config = dict(
    n_layer=8,
    d_model=320,
    d_expert=32,
    lr_router=0.000248,
    norm_eps=1e-06,
    train_tokens=465300000,
    steps=7100,
)
Below are experts of layer 2 (counted from 0) of a mixture-of-experts language model. Rows are named gate (a neuron's input weights, with its number), up (a neuron's input weights, with its number) and show model dimensions 0-159. Each number is 500 + 40 x the weight over its row's rms, rounded and kept within 0 to 999. Numbers have three digits each.
Before each expert's rows: a language model's description of what the expert responds to; "comes after" lists some tokens at least twice as common just before its tokens as in all text. This comes from a sample of Wikipedia text that the model never trained on. Tokens count by the router's weight.

# expert 8
What it handles: Word-initial subword starts. Word-opening pieces after a space or quote, such as re, de, se, p, st, ex, plus blank cells in tables.
comes after: " |", "'", " the", "-", " a", " and"
gate0:468461444479530531529499559512461526510499491457453497558484563466474426523445539516512467477445537465503591480513556444551443495475456441515461572502488498506511436460482521472435405491550453518513432490523474503542544525551372527522471516446516556506519422442486465541515553393483462482467523460491453508522456506471417491496555446438528443532507522540461524537544498476465535528460515438462513491523562512524529520517514467498487435480521507533499593476551544562436448529524495
up0:504506490491517535466471544514497522519480506449455522511525557507404472509428495488454449478465533431466564466546471416606484482519434429504433600519480480422518439437469509508474434497525465421499445508524451497531503504529455564530412536474499546476525454518475477534533503413469490501516477503472428542530465524467394482480577472445494456489477515513505507531550529491512568529441479439470491506491544513535553510529487505562473444487521436557515561466507520524458454582537475
gate1:478421475445585557500495573471504514500466487519496503476510476523518473500532514451485506514423517484532500481528513471537502512618505456508457523552501400564479460407556563499581546524518532488605455472521528439580428482451507439500528601515524413500532473512477494478519499494506492427516472551482504523486475551496537412466514571443476546542550486519492498464515527483500482396523486506514550522517511561527525553457510525566513467456474561524557423494429522563552497544468575
up1:466472493499489493556471524488539490475483488530562477461508525516520494448574394416425519488569551530520485471543484515518518517583592473478495455539483413525481441477477535538518535546483518468542478440428451477517525427444508440488446551544531438476502432522504459457522470532466523517483463546513495516519512533595485391499504533466470574510535496487506461428485526518553506422495493617539562523538558542543497436516515557501496507483441517518504413475426474472536465504464490
gate2:522521436567470534472526455478430532494544451464468602518515568453479542493547563554562485456507547514468530482525517552529482554520524460444471537452532472503455506516492487495448482519473493522521479535483469507535528453512561486448424464491477517437466504527507477560446630526525476497475418513487410498522435491433389467446547501544509468428420521506417491481519545439492452496485536498508537502485485550518545460530471523437527454468514475460573608493486448446511519510520479
up2:557392505555512455548462461540510448561476476527554469459568555535517498516473488530495492510535504548502432495491568559556442508546508440468470527549526458485495474508562490515490562454490528589560505474469462500490524528496568384496465498482510545526494567538517461510484463483511536487507496519481474514520512512451473527455525500519522477478527459518502458516426488472539541409486491541548489479392465540457506497509579474459500544504539552498502490436534442471548537446468451
gate3:455461461507483431521555510413430401498536523493462532509511489459517503500502532471482489508517508426523480528533517518471484509489449525482521485497524518465531468505546492486510430504509496543535632551532417500524479514464518441492505485519537504512461477496469451528486484483511560481489556488489490515469550537484528535510474548515487440458524549440501479548517523454452505495524466450457561467498506427552466556501513478586464482447430543466499530538434518476571549471381508
up3:597477497513503506529446481572530553494483526478509481443495507562476501469466512489570542432473519515471565412529469560489390527579493443498464427474562491490428568493487573541487556505511511565528469499515522511472522454517567489525505584550512506525504496445509514439580468575482539562476461475538505465549491434431426517445502515516509515503521486463566452481511515498491467501507488477524488505453468487527522462490473471532506442493565443495547421392560492513536515483584506
gate4:537444549545472516531542549427542479465545487515541499473528482466394492502487459478564441457475519513546519479545581541544528480480466521576533561510519499457517554434491478533453519538505515554494509475475562517537538447469521465605545472563521528530504585507537559484464508543536579508457543507502525586437521551428537476546448517519474512499510518442457440414506468531481532446541404529416496558518525501534447562519509449493576561530502516506539495506535477524435483459474502
up4:447484480441554468488508511558469474537484451560493541492483483492595531426521517493397485518568481487489544530432492464524544446462475526537464439585506473558484538569480470497598454510468507475504442474534453461520515493525498489441527510422474344461433453533510451520512518514551500508511540512451452413498517518548562401491540512500574500534475426444484556543522575539521554492479499464491543457537465523476539484485528440518470464518386464468485510503476494489554554534505518
gate5:528469458549540506537511545475470524485479545530535460519519516522499506490501414443520478471551493471538534434470439491565488514462488496396524499489558488510528469533469486480491516462453518464513469521551545473579511554456547464515533490537499540516427521425511565523532477457525533436392472449473560488487527528473492515511526456440435546523532552538500540452518521446482514509573461583582469463467524505435523478530520472534509459503510504616602550473546437460513518504473469
up5:555407404552500491489544557525480544486474577512488521518517495525558502505496396460508540448561465468561509509532532504539494465498516436487549510480484505558541420514547488509473502519500456529504460469515513559560484491437469509501435523534492488510499515593466449552498540476483475473460531479547521516461516477539483480462525461390434505532599479510513489473474541443476549540507461522508498501429535523511528507535471461466547445489523539547567497480499398476489456509473469

# expert 37
What it handles: Capitalized name starts. Single capital letters or short capitalized openings beginning proper names or headings, such as P in Puss, Gu in Gudrun, K in KLM.
comes after: ",", " |", "-", " the", " of", ":"
gate0:479514507613463457461509532469530509486498518491480406560565452512481447456458484464499504456501470566375616454537508533557523503451513510502486476493552522521443520487440523544476447430503458502460565492469533496518512460449447513483537562427531552440545459506534543510503502488472474514507487561550514546537543474456572487514484574567465526479508512482488481440465556452410519547505555490512504550579457537580521469485576512466553494450478472463449464435459476470498421490520544
up0:550490520349546549544474449502514488520466435490481561495461517532493509543565495469474449537414514478543391535495457520484449474497448486545488473472494509505510526507517438461496553484486501494569495563472455564472462506478455462535520491536498472568467586479539465560523481551484425479492505423501455501455479541555462561508463437480575476431414466477495527544528449472512552500523482508520521486449513537468521529505431505463524524567495530448545465590533536482475498508476493
gate1:495457424509463487471471532465555443445481448482495521530580463470510452495513478481504538474526523564511451530528443555541494516501557524538489418418523554493512466496507517517472457535512530531516542510512457485481546493534507464480587571572520550507506525611551499495443518587462488493508496481528478570455517478459438524496481503436488511442482560619488494556459482441428490551504460526524515464512511488509488542527488461516519451478481557449526500452436509532503494497522456
up1:498501428481467461423440490476523484481497466425486554471560474458520419469461429471553501444540500498466470544537494501515503475504496484485544506430541425493513484453481485531451495464512425457473539511502482517463511566532466500455596591507475597502514514630503539560469508566506527495466469490521497523459533497441506531478540508437490482487430568563477480535482471496462472526531468501513499554466568477517489449538493488514502468528532439529502535508474509498385514493468494
gate2:567384493498509575536500485576399515594485454498524539507480485490566478590540498549491514491453491499538461486525504507427458506506544489521531513399524476482512570538544480527513466494435541477603465515475497528564489484499477508549475446520475515510481548536449557549478503530489489487470511488447517486559490470577555578521506446511573578517550449466523479537493465469476517480482473503503464443487485564541469491466454524492508597390458540462499561473503498456549432515514448
up2:576452545543542590520530479568428560522522479508563520484489520467537510569520494486481547522471498451534457468504495483427446517476533465540537517438481494481526539507541456504542467518485545458525506511492521503527517524535489543539485428541464541480421475558493573527450496464480531480484509531486507494593462479589585551543534406529491558504548470397543539577530497466487464455514457564540448463448466519515489536488518529459492547415454485469487531467559518479514463518489471
gate3:472556499547434488500499509502691525436508444531494491523585416468510466461515494556414450543515480594458523492521490509470554439488520572480539467546543496533457520489564505528499527516524540542411605565543485525502456605495496543468563539512410491492486445477477530543458527487465530506516525496464521430506516525499567508475477467493502558517503531539493465453522451530470532538541548556493487510563508435477531519542489497449518447461481452486541376505508527426493503516564586
up3:471454467476510511540520538457325407578492532486549440498422509541496521503448486489558508423503514462546462518423587439541502559507463414471497508485523497493508505507481500447501482515474491529554401443512539484561510438515511486506454542474567497495537499492506454516514528488524525463489504550480507558452478450457475468446515591511565466520471524512456529537497572458508469500488435427425510466493495554505470510453519507561446491538543535492499596463472461548524556513460430
gate4:547464492554537543525516533437431451557446487501576540525481468443526524551512478496512528437518567499605504558537529521514463550511578452504503510430461425543520452525439482487442538562476481527445453510465573484576477485491561474558429525571525480525491541545547465452511517484482521424463513506501515508485463515480432482561490551557555495543540534522512501535481558537483532466508458530493451469497516518532471525503548527490579481513561494500508519496483505486493436493474441
up4:419530451512551456531445528497591502521510500587409439512473528563446503455487542526505465437517485458463480462500562441517474485477429507486575462554538520451445561431453522572518519477541483512435536530553452531495498507460494523549531463396492452468449515435491478486486501506553561591528533516449487467469554507464551532470423483497423457489427584482451477514522442467605469541515470486502569502513505478503468492520467512513433456495486455466470517497484535512526572457497452
gate5:436522486443577556522508531491454449451424546475451582478490495450513457509452486469548521515432468504585505591509503501518508488562539513525583525436472519492527530402499467504516451553518494525498533514530472540561534496577459509512540424543481517499482538548470499457477536485388462494517529490494445578502481498566528545460531464450531457516479555518516540532494538487443520548464459413559529598549421544518471556537444524528502530464517507499528511459489494491489469475558505
up5:515444534532458479495514564479527502570583526475538472516493503559524528490533461527514482546535503543459484416570522526500521526428489529455444469569524516447459499559464525486451590481477536458506454493457525476466477495426533480538509582455516469517447452505487483502515525538598533492443423531464520443508537497424470533490462490598516509500536478556476480505513469545549500490511544536425471452458522440431501442450583492531519467513487518502489473518501557514546535495499462

# expert 14
What it handles: Digits in numbers. Individual digits and decimal points inside numbers in statistics, coordinates, census figures and table cells, e.g. 347,616 and 9.6.
comes after: ".", "–", ",", " 19", "-", " ("
gate1:503506569501499484544539488493513484450434526478471478509441555487459530477507500506500461541430492499486543474512512445569492524539529435503473484534591439479577480480514465445479507518498526500496524480570574493484510515527541390495525503488487448544527516468543537456552513536439477536557517523481495531535535495533534483583447536536601418471566540451529523524473421486553492467479509476463513480509528542548540515453535470464505522497478454504469485379528519489466435506499515
up1:514507435485563521458434464482481474532592457603503511527578490512521476539539512494522470435522462590527464494506482552456472455476497507483493484534435524527429467473477487547592448529455441476546487533469486526510499502502521535522488550543487527442544487525475482532475482471564531500490498523535559447501484513487489549436536487476431568536453436556442454489568557492437516489531508508525535518462525474430436465519464535507489455463561554528482506628528494499512614487460443
gate2:478442443515414473500511517464459494496563514519471501447475532507519504508494503510465446541434513508471469431504529471487461500563474538499518461463565507498434509536492476516559445439545416449481522490508495545531491510480473443480587560517536439508452563476543478421494516491509498461580529453502515576507556572546477498473437483477526548527468536509508507569463515520410460498527512512541494460567485561434517462508473534506484555543507467469475542488540502560481514475444530
up2:603421468511506494484484502462476497486558462547491485445492467531479481483489463496464419502436584500493498477521460492461429496548543483567499429531539482538441495501479462495485540511531441495451558489517511555552505456379463496522497585546541455494432541556566515412533454490535496458470570459443467507489536508580514493433503436515489460482464530447538503510493498510456528439512481511467469477524519533490513481559533491487440524558467452561535500441531493565501458475476472
gate3:466435511525470454509579494469452525420446530498429463507512502482505497472503526601424472527565514502503571502533480525467585550501467513486560478515567486586507483469501522466498468492505525469537525466501441523524470478488482513483478571536521496457460439448469515487473437517521507495470486502511464545541452577515450442575493587466432476539444547491495494447452516530507471565615519446535500536537518459458460542429500518490480484542483570417462425473524497494531536470499502
up3:526451507555473485534512424475460532452485570430453465486489483492510513522456501590496439528488471517490484452510519483468575524494444494563530478506537548513564505441517523520515504549499544465550552463487403503499425464553533599478494571539480522446538446428552491482455487516506436547458474544581568564503518542545496436550477540458442467548479471539598464555478502571517484506505470390482482551462460511510471537502517498541458543511512553492435382534500545489545569532400536
gate4:480582531544503530430539505496516476504458531530574453400534408531529542588519452505513540584522479556455507457530476542490485551482517533455463546540586530577532473527546527517496544460521518454493497483575480506519444438466498510481488532468518502451387438478531471504507587520482485486465533467453480539513517507386550510435516422541469590477490488499540453482478503477482462483527460560484404501530525507466471471422515499471513481497492455516480498536483540438532408504488572
up4:509522544527532508528528496424468518434475415449479456547412538442469473471478503527515532469485511496520562462473487517499457412482523355498491487502470461472511468503487455581545504529465501568498451486453515449498577566432519470550519443498459494512584524490428452452557489524530497480476497498518525506493523481531471495622583539492513488454515525426484517482594430520495548469471485522503562570511505511581505541467518497575489531510463579489482488443569452507450545488482460
gate5:518552513520472525480493555522545463528498480559541528578511487501544522470535535474499455549474478442490574544473449445446456528520478470511465499464560468403533540548537529532406529519515539514474505551530514502525491467465498459454432578508516479522437517522450529431494444551490516509453424512492574574483536570543449564498525515445500460533498472562500562476476510426506521502513548483468495586506536474498511451495505549538479534489501460349492585436502499555549435483468553
up5:445458522515506555534539423485527506496410492439523479508477503482492505452481482484508512548518526465529474494536474578465520559488507475456475507540447505509505476474534523518510576517486555529590569483526438480485440454534484506488479485505452464495417510482538493448504488471518503526478497526515460435557446507521518468572503549564511544461474507501516451486561505499538540492535466505526522493429511543558479561466435460361566503528491525530531465471422526479538451452479505
gate6:442499523493459529463506492514552474499473398508475496514482480522511578532535497467531392420446452505437481515493570560532548484446504533521467505505502517492483578479547513611538523488462480439474498506463505512564501523532551461477526508569512509448486439453465490463496439473519528526502585488537588497450557538504502538480544433494586518530550478568547521503505532401457466509521526373498486544531523534534523537559509590525522542443458493454522473466487503572560453527557521
up6:479423507502561495479512534464502516499614491568543542478507536499529430489479526507453529557526536573535509486520469457508527508475525456488532538507577500479528417483458459459438528480586540524507468488482532559471428499444460475543529513533480544489520480517510512455527564534453506477481492475410391451590506493461502546493414524578414489501479521529487487502483531568477497505500500556487480495466458452426471461449545511469544459552545500525493523549515481430489537530472530

# expert 51
What it handles: Word-final vowel pieces. Closing vowel fragments of words and names, mostly e, o, ad, es, us, as in Clause, road, studies, Chartreuse.
comes after: "s", "c", "ro", "us", "ra", "as"
gate0:537484513533532496512508535515500493493521542478508542575495544512480544495437482457512443452481483563494546475478499441495537441602518464483508470476520497463531470379484544526528457456486517473479459460430512490567492540472546495496542466530448491471468421437484551504463477458490430519547515477451569430477464468484527476531515543478464508464514416454525477509551462525475452502512538457483550442453509416498518468461474492556479477426564488472469483469435533477500569515473507
up0:492534482473502486538522513469554548507550485436544529430526501420459501544531441482454484463508464495464504474435603481499501445487433560526477533535513398488538490494458495460459517481511521534537427525524541541532488488530551492499503530483485521479516462539508465506527494516462503541499488510495500466484565542538542427466467454421603489499503483494497526584500588509500552428462542488516518535556510496507482514495458507477570492533452423563517499554479554516393493499566541
gate1:478485560448505483470456520488535474448383496458455527513466462522503548493524537458399499586476495508486535622474497499489425572544437542482531530461469521487628517480522519489540542512502544516456446471484497529516481470504470524483490523528551512535451545478501510514444475558419440526495427506498555457495516553483525422507474473463490568475544490528517510483530482605512526494514471512458492499589515503470623447465462425522536467470521484485504437505444472466537564555521518
up1:448552550522483494468582436514416506475453496444499535515450502524516608561526531476453542470512491570453518471519474473506458522513490405509511528525468482516509602483522520470523524572488507516524466540485474489491447449526460550453445514505446465499543464484533603465464527533434492464515504534470554473529480428527503524440482494456416568551518559563496456551527458550499482428525431528509467522454502545518558508480435407538514555474512495499507456498547499405566547439531500
gate2:524405557537515480453520539437533468461506539488488525496551462425523506470509500511467514487557455499499564407518510476547475408447521479535527465535543515522488475453459465440449491462466478500519527459484507467483437439460517408550495511476507504435529448493446563479502539499539430466436443477463553502455563511488543546457442470486525488577496536549509470504539487584495456457355489447522421509536483454491487481487482490519454450443482579510570529498549536490438518491482468
up2:468548530502526531538497526510441537533483497513532476493484504563446491516518467470542466512436550539524488530495469488517533507568476493406528491449560474495537480503508540540560540548530547530474449498494518548536620554481473534420475556569482471502467465385540481517515479482508514502493548511543452467532409497480487462498564534550512490389555510523486528470459532424480523544532490482470596520542519561509513518512514584502508530565531482515434508477478495483617450585502542
gate3:519515529482505495556536470413466547545456497497484515528502518485446469498496491511504498540531508518481563533485438554517486555501510395504498594551537527549462472496555449469473463464485502441617517524519427478575432547534473409555424617483525486512534522543548488433495443463525492457461502442484507522469467472520444555552504583488535510495477570568524497526419544513521563528537490420467505450493526459537486419524426509513547443505479502452493461484598518534468507516497527
up3:486547575455499432500476530475542541487555486541498457495449491443446524560459465469559580509527441484500528448562436493481433541509557518458469512542520461521488499517521479494499485553565447460441458518623495482536525503478418477537428549518544471485544545507536472533448425510579471451545506436492532545522444487499499451508386426495506493499495450481524540463478583468569547507471523495483494566458542478494470438502520530539470509500472452522467433478492499484494552497451510
gate4:475527471537501496479473457495484467550429490467553509508512493477439480524491493509416451488486492520523579545520498492436481399524534510508485529486499474520492521470488465489450485504516509550409478460503512470539497451531474473567454547444511531461486536527513460475466514542442526432527478345478519497472483559542443483519456496533546518520409564528564485511483465482562495560507543588493511539587521424472517461523466480590462525565573451496575538572533513536502536466557469
up4:527534515506510489484515494524537548558527525499520535464397534485520587509569454551545470536481515546524530486492521476523495453480493424502502520521527491475439495556530491534471536514547453435476421535481474540529492484513464507500412492508552444526523472529498503519517560538484476483437520551475565483515441474558500482537495484498528501478519566442522416547502526470605538539568483532396503509468520518506464463544469490568508505541538444452473452482582485436477461521444465
gate5:531503450476427537504476512497496517574508473511557549530494481480499458495534496422625506483506596533458518464451468507475472530502490501521484495459447439425471458538477523508511459501546414468471506527476497538491477544486470506493449495469563500472539537528492455472447412491525508459467470548501562547499496507549506415484435552488519388465467493539471526507470595483475512482463423490551435527507532455498532492480458498500509501557503529514573511424531576476487411456478470
up5:478488557475560514493527499436503562467516486503465535462502507510480598519456523545396491525400393509534498522508541484549522435493592457489451527507562471570492496528501492431465512531476548517492485477512526484528511486473536526500491502506457486562477443538494504526598556479547478555526531498501412496525463451487514525500542474506493584495559554481478455449539485496483454514445563523492509447533481559529426508562521502476458436469516483488486507535503498473528504554456528

# expert 13
What it handles: Word-final suffix pieces. Word-ending pieces completing names and words, such as les in Angeles and Singles, ling in Wrestling, ville, burg, ular.
comes after: "s", "th", "l", "st", "at", "d"
gate0:485514583460562494521489535517467529484445545477566498474463553526557554452508504463400465479450477463510459522463501480530599557479477548480496515503559478575406507501552564473465529498534474534457492466519508562478539468473466606483531516489497514541465530438555454487500517472538554444470518533537454489460551483522512492486479544512515544559547609531535439486479475422488473552533468500495446500526571538472481440470507490493460506556520516507539556521516529522560403553555506
up0:485484512531503560504487540587468486460525582494413484492469506494561489558484481487408474515485537453517437491491568507533601583531489480495526472483555482606436538491551476471525522512578429537457484444524490520517536428515532564506476482483533506562531431538539546457542511499507482439459476506526425498474492520502543493473508541547467544505460567551545480549524469431543477513495485489574468542482490503415499528441506463471541511561540430475477532508487531516441431470547485
gate1:524514474549589505481525486455512511537539443487487528492567528413439497463529532514498519446519538507421519452487522464432454471505477484512494510512597542464481523517493558519535569535504517568503512554455461502487482477516486593504511493427507531405522541586438565455575491501522447512447504432481510496508534515513516505441454480474503533464466510443458471507500477597514509522407482460475447498508505542521505463491485463471592559466481495537543492558546502484503419458573491
up1:526554454480513472477464506486499491555479525412518538477530459481471492462523498524479427457543539513545545449539496546541455482465533448507515503533529516458471488504487480561538531505480471474498480552518486481540511499512498581547501489400507550454555530526391503503574451517463453438468528459518517533426527533485467497450517484562460465447501518486546513437456515517542504508540550449439509531525476458498576531545468457547554476538449465443530523511561525444560471511479489
gate2:499526459490492461514504501516533522489432419447503465502489513476509523487503472479494541459455457471512502497481521512481473501474519556431471518471501540491448485427429544476543475529532475522499527500503481507516489480529526464473480515457415534443564463485545473513454595493498514466482385422539571485540495524533509473489586465484576443471448566534481492576435474483498418513499562390568538471563435439535529495519512411539565560554462521492478543467508528506453486495537457
up2:478500506480568441470524487512509573485516496512568470529510497493525457553506489535505498549462514464494585476485577477491510434547542485507408570483524526488535427528454457456494492508531532456478521509546409522586516516520542442434499493556494551393559458495520498448511495508549547451515489459549501527488533510466512514559511454409548476502541505505560542528502396617451462548529546515526417510498481500424539533466482540525562473459485463509535459459436558494520437505482495
gate3:501469524479559445453516531487460517482564445475541460529531476518518438574432479408521471503527492571557479514569448530494532467478527491495509493461536518512482502518517512460490486496477469485566566507474493497552439468464521560445464548465475550471518444588457495479559534487571464502486467459533407536533509491525581497473481526513476531484491611515518476446504437486482522540477513483486455507589523529497549498431439491480440534532459535467508558549481539554504457476566498
up3:498498476512501500544445458497509521558478516492504478520484566545495574444542504586509526499482508471461536493441500552431526522509489461503554512559456525511498560477462508548513518437505543483435398504485530540509533474485530470541561408484502477484475542439522487526490485465478513532549513511510544479453490462471464492424531501479466490467487451493463512496498555528504480457566522489542543522434558472494468548573496517482476459480532518534481464468480498463470617485461524
gate4:516430494519539482479482539506473526453514516476561549507517534519505479456552496526520461438491553566473515528501506459428482531409528573500447549443576518490509450490461547539506476484502572564433536528453489528554507543569508439448489509513431497479494460508463379541496496486461458524475496511450465488503569502482493502510517488492507486441576524464498469433519543488480438483489462535560535496618499516434544477524531479408501563420448492467474494466537514488530489483484505
up4:508447504540555462533493533558452488438469499441503516508521552538550579515493503502482502453523550536464462547527471547454531464506518525503491497437535543501535504493447524548449513547551471550528439512552510520560497494534574556500499452550413481500533528494447417547509549519502491535453542511477485490507618570475490561453491470580465477436560508456489488471470539482430476498469464506535467524601511611466548455511478510485525541465432560490481513388449513529557515520551501
gate5:578515469513532480554520470525427559538469490433524553513472522597493528480524559487481575442510524570538438470523498512569477509478489539453475506412509518468516509511500531546493477523464473567483487478470512516456431502507474495499513504571426469517507528440489546430471430433571494575514487487515520529494509445496575479431579523508528507496506524509440551514447488465468450458549521439483451519549498457498551491498425487491472451503417570463502498516472483507505525555559512
up5:390539536528510517418522478461558459455507511575506484505488470477487475456476472526532459487495462455505478479481506522442597471553504484525555496553491510589526507545472414505467529517538519492516474509525524479547544416499512450535497499409555529499529523582393510507515504506478522427528488465481481464511519499528515538569486535480468588499494484514551446485532417539578541497461501555495512523462453534484465520518549494558544594525570476503471473468507485526493483398469483

# expert 21
What it handles: Numbers in tables. Leading digits of numbers in table cells and statistics, such as vote counts, percentages and years, like 1,125, 1.24%, 1990.
comes after: " |", " (", "|", ":", ";", "-"
gate0:555552542555469430488541478468507466502470439474460515496495475460432531493524503487548466476524477489493537537516538513468471550603510530447434461470518515565461466479525535544509531517529544467510601546499542458517542503515501464483490508451576480492523500501434508501486555492455470474540516459552526517497493487482583518461446524509528549507533508481424530466494524519562491495477569526486496438497469525470475420543486450445497487549475408467496490506468531491560401478520525
up0:427459476424529574511519443530524556460526495469545514484573516540560452519506512470426525504468548527480490503496449521544519490432481510496564556541554567473527525500471457464484474472502505561519444462495444521468438514500456564538552480513389466504444491519522497478556497494434501549441475519429450489502561486517409435574534502514489447474512471533502501529518474465487520508560534470510523558512509513600575522396523558517543487483479479523512508555499488513489533474526503
gate1:527472518489458411555414544507546498481511576513537448500475489533435489553486541471496552492471464574515498572540569525474509513466456526478534491456498537521444506421504465466452518551442404516462576510496485471521454506569491479474527594485455471592507480468522493431439511557524522457499501527466508559428536463496502464549449470466490535544530464540548468456472553499549518606501543408498535522536538480555492527514455507507466513512548547471460489453434567530550466522537515
up1:451508506477566496558636410503451524509492410503508473483512533452494496477554505555486422550534495484452517557516475500520533547541531448420455419559450415551496463535460526507464460453503581475548485493515491507530466530465501454527517477466504510477461519520457530574457422450416452512424542484490452459497538486496487522514500559605497581449499464472506557527547504522549455488561476565505537529492499482472428505475450482475544529500482510487515525455573475497504524507563520
gate2:497439497480473527506470509531464482485437467534458450482610542461494549515521565495558452475529493560421492543444485490496456483498471518453577478482484477463434503511551516516504506554422503526562518544516449509523491534470507538496577482533465484508553429498510512478453514513500523515445574441457495497479520592485522475540510567493491576507566527539535431477465517466516545495487493531483435406515533531509528528463517513481466577472515498522460497502486538469496416532555441
up2:525435496517476473529460412528483515460503452543465504491585512431484530539466526452491491500517507511466544542532459516570485483456550470546557478493433478496483541498542524534516504567485523515491492517511407510481521550443506531488544460558403534548511501541531514477445489505460483495452585457528471460437504568530535502551523515447481541521511499470574431480486549479560538478513448518490472485473499504545534563493501443474499545440436505521414481504539501476424412524495434
gate3:527446467548474501550553548473498511509417459486511476498470542533483559442472521550459522508514473483476492506436508537465456496437497423467530472461501381507466443531533486480426566503502519554548507459494558547473520515502527484456481494531508509441502507481513423566434540454546452533418502451498570514484498489525516474502527502530512420474429458520467495439443568489493477569468402443492469489520525474534529495612424476516466546521531454442534505479476450458527455468500543
up3:538472420474475501505438556431536469592587503492538566526503525498528483477457468488518546422543515451532490505511526452496506534514500489572511557494507513467514486484522495484484492513466468438419489495491528500453460514504462557552525525567469494509576475497508497497497491503574513527523517523470495527483498457508482488324492506457466375525551469481471478510523465489511465518462462438423539480481466462528551477515487501564489440573480463485472426457514507509520547473468458
gate4:450450589445473509539514529503383490421443517545516430476546486520521496525464523452499427532442504482459558597505477536481501465507525432453502515486475412483504561409487485542457536520455490530597505576509486516483434513527444506464466514462500493537462466449509522588544434477489528455459396492542458504452559571518500446511461517553487496484448436503485549483533583447501548499548525492550433590496453501459534505395489497479499495445523480509457543521526448461492467523547544
up4:482506545454477517531529540548358474360456549516537431468518518541494495464484509420499428513449504459459540565464462532516522493476516443468510515493483428474516537372479479563469549524490496496608515546493523493459418546524516550506467526452482494544461476463505513589528456449490501522503463526566458519420535555520463428494447489575488512537456441512485564484517568442542516540540483454553433572477483499444529491406489523476493499476539415499464563511486462468498491521568539
gate5:475481473554507505486523546550443493578383490419455469508517509461525485480477495479565537454517521554455515486542518487472471479579475480500456548455432491474550489520507463468505505527548484536519516444508462409496456524489444520456475538455519445557411461561515513490509517461526531479426549498483488530531478489459493511440468498423490526493570493480504458461453496498493517515480488476462456557461531522489463452425539595494591442539471522496415552438445528447512458475515489
up5:508442497533529476440455505564499483507438495483436500487518488439514495500399490526515530474528590515490471482533486487501449483564494488537486515541496535462571523506495513516524480488534479501478544483499514465479468499453430521449507561431560473522490539592553519498478488462500462502465562498480464482533451506512485562454508460416481473540598500466589456521482527448472480506455487507415487587483531494564466448427566518491543471496433514479410504496419549466455477530499431